From a checkpoint of a small mixture-of-experts model trained on Wikipedia.
Size: 11 layers, vocabulary 8192.
Experts: a sigmoid router, a shared expert of 128 neurons.
Training: a variant of SOAP for the experts, 542M tokens, 4136 steps.
Below are experts of layer 8 (counted from 0) of a mixture-of-experts language model. Rows are named router (the router's row for the expert), gate (a neuron's input weights, with its number), up (a neuron's input weights, with its number) and show model dimensions 128-191. Each number is 200 + 30 x the weight over its row's rms, rounded and kept within 0 to 999.
Before each expert's rows: a language model's description of what the expert responds to. This comes from a sample of Wikipedia text that the model never trained on.

# expert 39
What it handles: Given names and their pieces like Dan, Eric, Jay, Dwayne, plus there/There, and line breaks, pipes and digits in tables and lists.
router,226,228,189,241,223,149,218,154,226,206,195,232,243,215,164,199,176,150,177,211,191,214,178,229,150,192,163,208,142,199,258,180,143,205,196,196,151,217,200,161,236,146,188,195,192,187,231,155,212,235,185,216,184,236,206,204,198,182,191,242,222,198,209,175
gate0,151,183,196,195,224,234,260,164,243,203,185,146,219,226,178,205,155,272,173,188,169,220,192,221,213,222,213,189,147,172,237,155,218,236,149,177,200,252,246,210,223,205,228,206,172,211,230,163,220,187,223,196,208,224,179,192,256,215,132,256,230,180,246,181
up0,236,167,207,220,194,206,162,237,174,216,207,226,126,166,216,220,247,175,284,230,214,191,202,212,150,185,159,224,266,262,143,227,175,184,228,248,201,173,145,197,178,214,174,204,221,227,185,184,176,183,211,137,199,210,203,231,199,182,285,164,176,213,179,243
gate1,183,260,213,210,242,231,212,169,213,183,232,190,180,187,194,191,206,195,156,183,191,183,248,186,227,139,148,162,196,237,269,234,172,176,223,179,149,206,190,162,161,209,164,170,256,201,190,188,215,242,211,212,179,211,188,205,183,191,178,201,242,219,180,219
up1,210,196,174,176,254,165,177,231,207,212,136,195,176,217,190,163,197,214,185,202,185,185,220,203,216,212,180,219,180,208,169,149,224,182,195,209,207,236,207,221,157,234,178,225,165,219,180,181,202,183,151,195,222,195,221,211,160,254,204,214,209,173,191,206
gate2,193,216,195,220,193,203,223,179,195,209,214,252,151,204,265,201,190,182,148,173,223,247,217,249,151,174,243,168,187,184,186,225,181,202,196,186,151,251,228,192,203,210,146,209,207,220,242,246,183,141,226,196,220,239,167,223,293,218,216,167,182,228,291,168
up2,195,183,235,206,179,194,224,211,176,193,161,229,201,176,210,144,167,225,218,251,181,192,180,177,201,228,181,204,225,163,221,209,270,176,164,226,223,195,233,211,198,225,206,199,228,148,162,262,185,192,171,252,201,156,225,223,151,172,182,181,164,168,177,207
gate3,203,231,193,235,170,222,242,207,181,174,181,199,232,224,216,210,217,215,265,138,186,150,224,213,235,175,190,187,184,234,174,206,189,169,200,230,139,251,200,215,175,211,182,229,197,161,188,234,180,142,193,218,201,223,200,204,208,196,225,151,173,215,219,216
up3,232,182,237,199,226,202,216,189,228,222,203,152,202,196,237,164,165,145,169,219,170,205,205,239,194,218,188,204,199,186,161,179,242,174,190,189,204,262,178,242,262,199,216,198,219,228,192,185,216,212,185,215,194,176,218,170,155,224,135,204,128,113,224,234
gate4,200,219,154,224,185,226,243,171,167,158,174,207,175,213,218,170,197,183,240,244,158,175,179,201,206,220,171,246,189,213,197,165,134,266,180,182,193,168,198,157,202,181,196,217,214,145,231,184,199,210,177,262,196,173,176,157,189,241,177,213,177,169,199,224
up4,235,176,235,209,237,186,162,212,215,204,222,191,237,204,190,192,228,168,136,177,273,234,246,225,238,211,163,149,223,223,220,237,217,163,190,158,202,222,181,207,191,219,217,165,157,195,119,233,224,167,174,153,236,190,237,271,224,179,228,224,221,175,177,190
gate5,158,168,152,218,138,248,195,238,234,196,204,258,219,195,228,171,200,166,194,192,209,183,169,157,148,243,208,212,216,231,213,150,174,211,201,239,195,157,151,241,204,191,212,174,243,122,242,202,182,168,193,218,127,163,198,204,193,178,168,245,192,201,161,213
up5,213,222,146,192,151,254,182,172,264,175,199,203,167,172,206,177,161,167,177,218,239,164,176,133,147,213,174,196,146,212,240,172,128,214,181,231,215,180,171,212,168,183,205,185,225,205,218,224,160,206,209,172,169,175,193,171,231,222,207,244,171,189,155,219
gate6,190,218,163,201,201,199,199,260,185,201,211,247,206,253,167,242,173,197,180,151,164,215,164,189,182,223,175,253,163,201,255,230,185,178,166,170,159,238,208,206,196,196,134,234,190,202,235,136,226,157,190,160,228,202,212,221,209,210,211,204,180,194,222,150
up6,190,232,173,206,230,188,222,213,193,216,193,202,199,223,215,191,190,212,163,174,193,202,210,155,193,174,223,243,263,198,240,210,187,110,179,240,185,130,196,195,203,202,155,200,241,152,219,225,210,174,217,200,132,208,202,208,237,211,174,224,202,282,214,183
gate7,193,166,203,222,205,219,184,172,173,195,189,247,213,174,217,225,202,213,163,231,157,152,228,187,201,208,189,260,186,198,249,132,190,169,225,234,169,219,187,194,174,174,209,163,180,192,185,181,215,232,179,170,206,157,168,230,162,211,228,181,147,210,173,246
up7,164,182,278,150,161,136,236,206,203,161,185,194,215,161,260,279,182,224,231,191,202,191,188,188,235,244,179,163,176,254,192,193,242,216,188,231,230,194,238,244,197,181,234,230,251,234,205,272,218,163,195,196,180,209,179,279,185,188,190,195,181,178,197,185
gate8,180,192,179,255,139,165,225,211,209,207,187,178,247,172,162,242,191,151,202,209,205,224,223,159,148,142,207,227,217,186,228,177,131,155,209,194,145,233,217,194,207,160,162,165,212,209,183,190,185,174,201,186,184,224,192,219,175,164,178,196,189,190,165,214
up8,207,185,211,181,202,204,179,186,142,191,199,222,153,236,197,179,143,214,192,169,258,185,205,242,243,206,162,200,214,184,179,239,244,191,195,125,228,162,152,165,245,222,207,226,226,196,187,215,182,190,220,208,211,223,243,208,204,191,183,203,215,212,312,183
gate9,183,192,205,205,228,166,211,164,205,173,253,255,276,205,162,241,211,208,181,184,159,168,203,147,208,139,229,147,191,199,196,229,202,172,175,231,217,177,172,237,222,225,157,176,211,176,204,227,198,216,191,202,195,193,208,197,214,128,210,219,212,267,219,109
up9,187,207,220,192,210,213,200,196,198,205,233,268,218,227,174,236,177,180,162,166,217,211,184,189,167,159,228,168,198,187,203,191,168,190,170,188,211,166,189,161,229,228,160,199,228,200,206,204,157,243,138,225,137,234,196,218,225,136,237,202,211,267,199,157
gate10,153,172,234,213,196,214,206,210,156,230,169,221,213,235,145,197,188,216,142,153,222,179,217,254,198,176,170,242,116,144,223,188,223,185,160,224,171,213,199,215,208,174,194,215,202,173,204,218,193,212,222,211,200,252,222,196,198,214,255,208,168,202,162,206
up10,74,192,235,213,225,222,205,219,194,220,164,213,228,176,211,185,209,159,222,219,269,117,200,215,216,135,136,241,175,185,180,214,189,187,209,216,137,148,220,171,201,152,179,210,134,215,176,219,207,222,224,194,247,242,200,200,209,170,203,213,216,220,135,204
gate11,150,228,188,204,209,146,231,136,233,204,243,200,230,200,160,237,180,230,225,245,165,230,197,187,178,216,166,182,150,202,235,200,161,218,189,200,212,264,222,147,237,241,211,200,230,215,182,209,272,223,199,185,237,249,213,212,244,193,201,188,213,169,238,206
up11,240,243,161,189,187,159,205,272,209,162,210,164,187,221,174,195,197,273,270,185,203,239,199,179,235,233,198,191,183,224,203,172,168,240,206,213,140,225,192,190,216,208,255,170,161,196,223,159,252,208,219,192,281,178,207,172,174,161,207,244,227,182,221,200
gate12,234,194,204,206,175,271,213,196,189,181,188,222,212,154,226,156,219,155,193,172,206,222,159,180,187,208,200,171,202,190,218,162,244,192,223,177,166,145,240,225,180,185,179,192,224,197,170,194,218,232,198,246,149,213,184,190,269,213,157,267,187,225,205,158
up12,250,240,163,171,178,243,202,201,247,191,246,190,221,223,212,235,234,163,187,156,254,203,193,191,199,161,213,157,206,172,195,201,189,262,193,145,162,166,233,208,208,165,161,188,216,217,220,145,214,225,164,231,231,224,145,163,269,189,228,256,219,237,201,107
gate13,246,217,193,258,219,204,234,229,192,181,185,226,272,230,232,211,216,198,180,235,197,202,191,216,174,156,204,221,177,215,214,237,242,205,218,206,189,190,203,190,171,180,183,231,198,191,266,118,231,159,191,244,237,217,212,235,212,211,210,179,222,117,191,192
up13,236,185,194,239,233,161,186,236,174,155,185,216,243,217,173,217,189,200,233,271,166,190,197,193,208,190,205,253,181,218,198,181,176,214,240,237,218,232,182,183,211,188,229,234,175,232,222,155,243,159,202,206,254,202,218,240,198,212,192,199,200,138,180,187
gate14,222,197,219,206,169,170,130,220,186,196,179,200,204,248,204,172,244,144,190,224,217,195,189,196,131,183,176,195,192,239,224,158,155,232,193,166,182,218,219,157,226,162,176,220,155,214,226,146,264,261,233,213,192,245,193,185,224,203,221,210,189,217,214,169
up14,261,208,209,183,235,221,198,128,218,164,232,231,198,201,187,219,213,149,161,228,228,158,216,166,198,159,191,209,184,148,211,210,177,249,227,150,221,184,204,137,175,171,235,156,181,217,216,164,211,230,150,222,244,192,196,190,217,162,189,209,183,233,261,164
gate15,189,193,233,219,129,207,284,212,217,222,175,259,168,185,271,142,175,212,277,181,175,178,221,185,165,192,187,191,158,236,226,208,155,247,161,176,175,172,168,176,214,186,199,130,214,191,206,170,188,175,238,215,236,207,202,209,203,216,163,245,261,141,197,159
up15,197,198,232,183,211,179,178,205,200,171,183,146,225,193,154,243,218,248,147,192,244,208,172,179,220,181,225,146,212,175,200,141,209,178,219,233,219,235,221,206,153,184,187,240,223,228,276,164,209,190,194,152,195,205,197,215,183,221,219,152,152,269,193,238
gate16,212,186,224,236,179,164,205,182,208,215,173,159,214,243,205,148,162,262,211,222,192,231,144,189,162,206,192,216,221,150,244,144,168,168,164,182,205,161,182,197,236,205,198,169,163,211,131,154,235,232,190,232,218,190,140,198,150,194,183,216,210,181,191,178
up16,191,199,195,232,184,216,186,214,216,176,223,168,209,203,188,269,221,168,158,185,205,234,179,203,216,197,189,174,205,226,201,228,223,140,220,279,181,185,184,160,148,229,247,180,204,228,213,297,170,184,166,214,216,240,202,176,223,221,226,215,177,197,214,163
gate17,240,184,226,220,203,173,242,200,207,161,196,213,213,199,235,232,195,214,197,164,171,185,193,169,214,190,135,192,227,208,191,183,208,209,170,287,218,194,236,170,193,180,231,220,199,191,205,221,218,213,190,155,212,219,168,216,176,202,189,180,243,206,219,226
up17,208,156,163,258,196,163,232,222,215,193,218,212,247,188,191,195,222,249,210,175,145,224,178,184,209,229,207,146,180,208,209,206,185,164,193,241,219,233,191,201,165,221,226,161,218,169,210,200,188,249,212,159,229,211,165,266,234,194,179,154,222,206,239,235
gate18,243,236,161,191,231,196,219,180,264,256,191,192,195,198,178,198,146,135,219,216,217,178,174,225,184,170,206,203,142,229,200,195,207,229,176,219,228,265,170,228,208,195,240,205,201,154,196,157,225,261,235,186,175,200,227,91,213,197,209,188,181,193,229,205
up18,260,142,183,222,183,202,224,176,176,193,201,265,158,216,154,205,174,207,183,215,268,173,234,210,179,155,169,235,204,182,233,164,158,268,198,202,173,236,184,159,154,158,204,189,214,164,207,222,231,217,248,212,200,217,206,198,201,173,182,186,174,240,188,205
gate19,211,232,174,218,242,173,204,194,229,204,183,186,169,155,181,202,180,191,161,196,148,222,200,166,130,174,196,211,194,254,228,193,164,136,188,224,154,147,177,246,205,165,147,200,266,224,205,211,195,201,173,217,242,220,219,206,197,163,158,252,183,222,196,201
up19,156,233,168,199,207,222,221,181,252,196,204,178,209,186,176,257,229,164,236,189,162,200,197,215,221,170,188,173,204,190,177,262,141,175,174,218,229,159,195,228,179,251,147,223,229,190,194,166,226,212,177,209,163,222,192,167,218,226,169,192,188,213,195,199
gate20,186,200,202,216,228,181,254,225,202,200,144,135,181,232,174,205,189,131,211,170,182,261,157,221,144,223,202,210,160,234,212,216,198,158,199,159,188,240,195,187,163,186,222,161,209,209,278,224,203,216,220,189,201,165,173,204,232,191,147,194,223,156,193,203
up20,190,190,207,202,205,152,226,205,185,220,125,150,216,194,196,171,193,185,208,173,205,211,172,247,174,215,213,229,158,248,215,169,180,172,163,168,180,252,189,171,240,192,211,204,176,222,220,237,239,219,224,173,226,145,198,220,192,170,195,201,210,158,195,179
gate21,197,195,217,200,160,175,232,198,198,222,216,193,238,239,192,235,168,198,203,183,202,164,225,234,222,154,199,226,179,196,224,204,157,170,160,189,194,150,203,206,235,183,163,172,210,212,186,183,204,227,248,212,177,175,178,140,184,180,219,177,174,221,231,195
up21,176,173,222,217,171,214,184,176,163,203,204,194,269,228,181,176,164,174,205,236,261,178,159,206,159,187,152,181,241,151,247,215,187,205,180,212,216,256,175,195,241,213,188,216,218,193,189,218,171,170,174,157,221,223,218,193,182,197,201,234,175,167,279,198
gate22,209,208,219,261,229,171,186,184,195,208,182,196,227,188,135,168,163,188,209,204,158,245,181,191,218,212,192,226,162,186,206,153,220,221,150,202,137,241,195,153,221,230,239,180,197,166,208,289,185,204,206,212,185,201,215,155,181,211,215,193,146,202,146,231
up22,253,168,210,199,248,130,180,225,206,183,225,202,227,263,171,174,202,198,173,142,140,266,198,230,209,211,204,183,198,181,175,179,229,200,206,231,191,214,210,192,245,244,275,165,154,159,195,217,225,234,185,181,195,167,191,198,199,210,196,194,214,219,185,195
gate23,240,151,232,194,249,182,193,212,190,219,181,150,204,174,217,205,225,195,142,150,211,193,184,205,200,220,185,159,176,181,243,196,181,189,220,189,183,214,196,223,216,173,155,200,216,220,181,192,161,199,192,198,204,215,198,155,193,166,195,188,206,143,165,174
up23,196,193,203,194,181,246,222,191,210,161,219,243,216,210,170,239,167,194,212,282,217,223,183,190,187,189,208,204,224,176,215,211,232,177,186,224,228,203,236,202,190,274,238,217,207,179,205,255,197,230,211,199,213,209,197,193,231,213,224,197,191,255,233,209
gate24,160,217,192,211,193,223,205,191,131,252,182,192,195,206,189,197,228,240,161,206,195,180,174,237,197,176,153,208,189,219,221,242,190,225,222,156,147,222,146,180,223,204,175,193,161,135,178,195,211,153,196,202,199,255,233,170,157,213,198,195,195,206,158,210
up24,224,287,193,176,186,249,192,195,204,197,183,205,173,151,209,246,204,200,185,181,238,223,162,240,169,194,219,160,193,200,204,181,169,205,191,245,186,181,188,235,191,200,147,186,187,232,148,180,186,187,242,138,202,146,197,162,302,211,256,185,227,218,173,179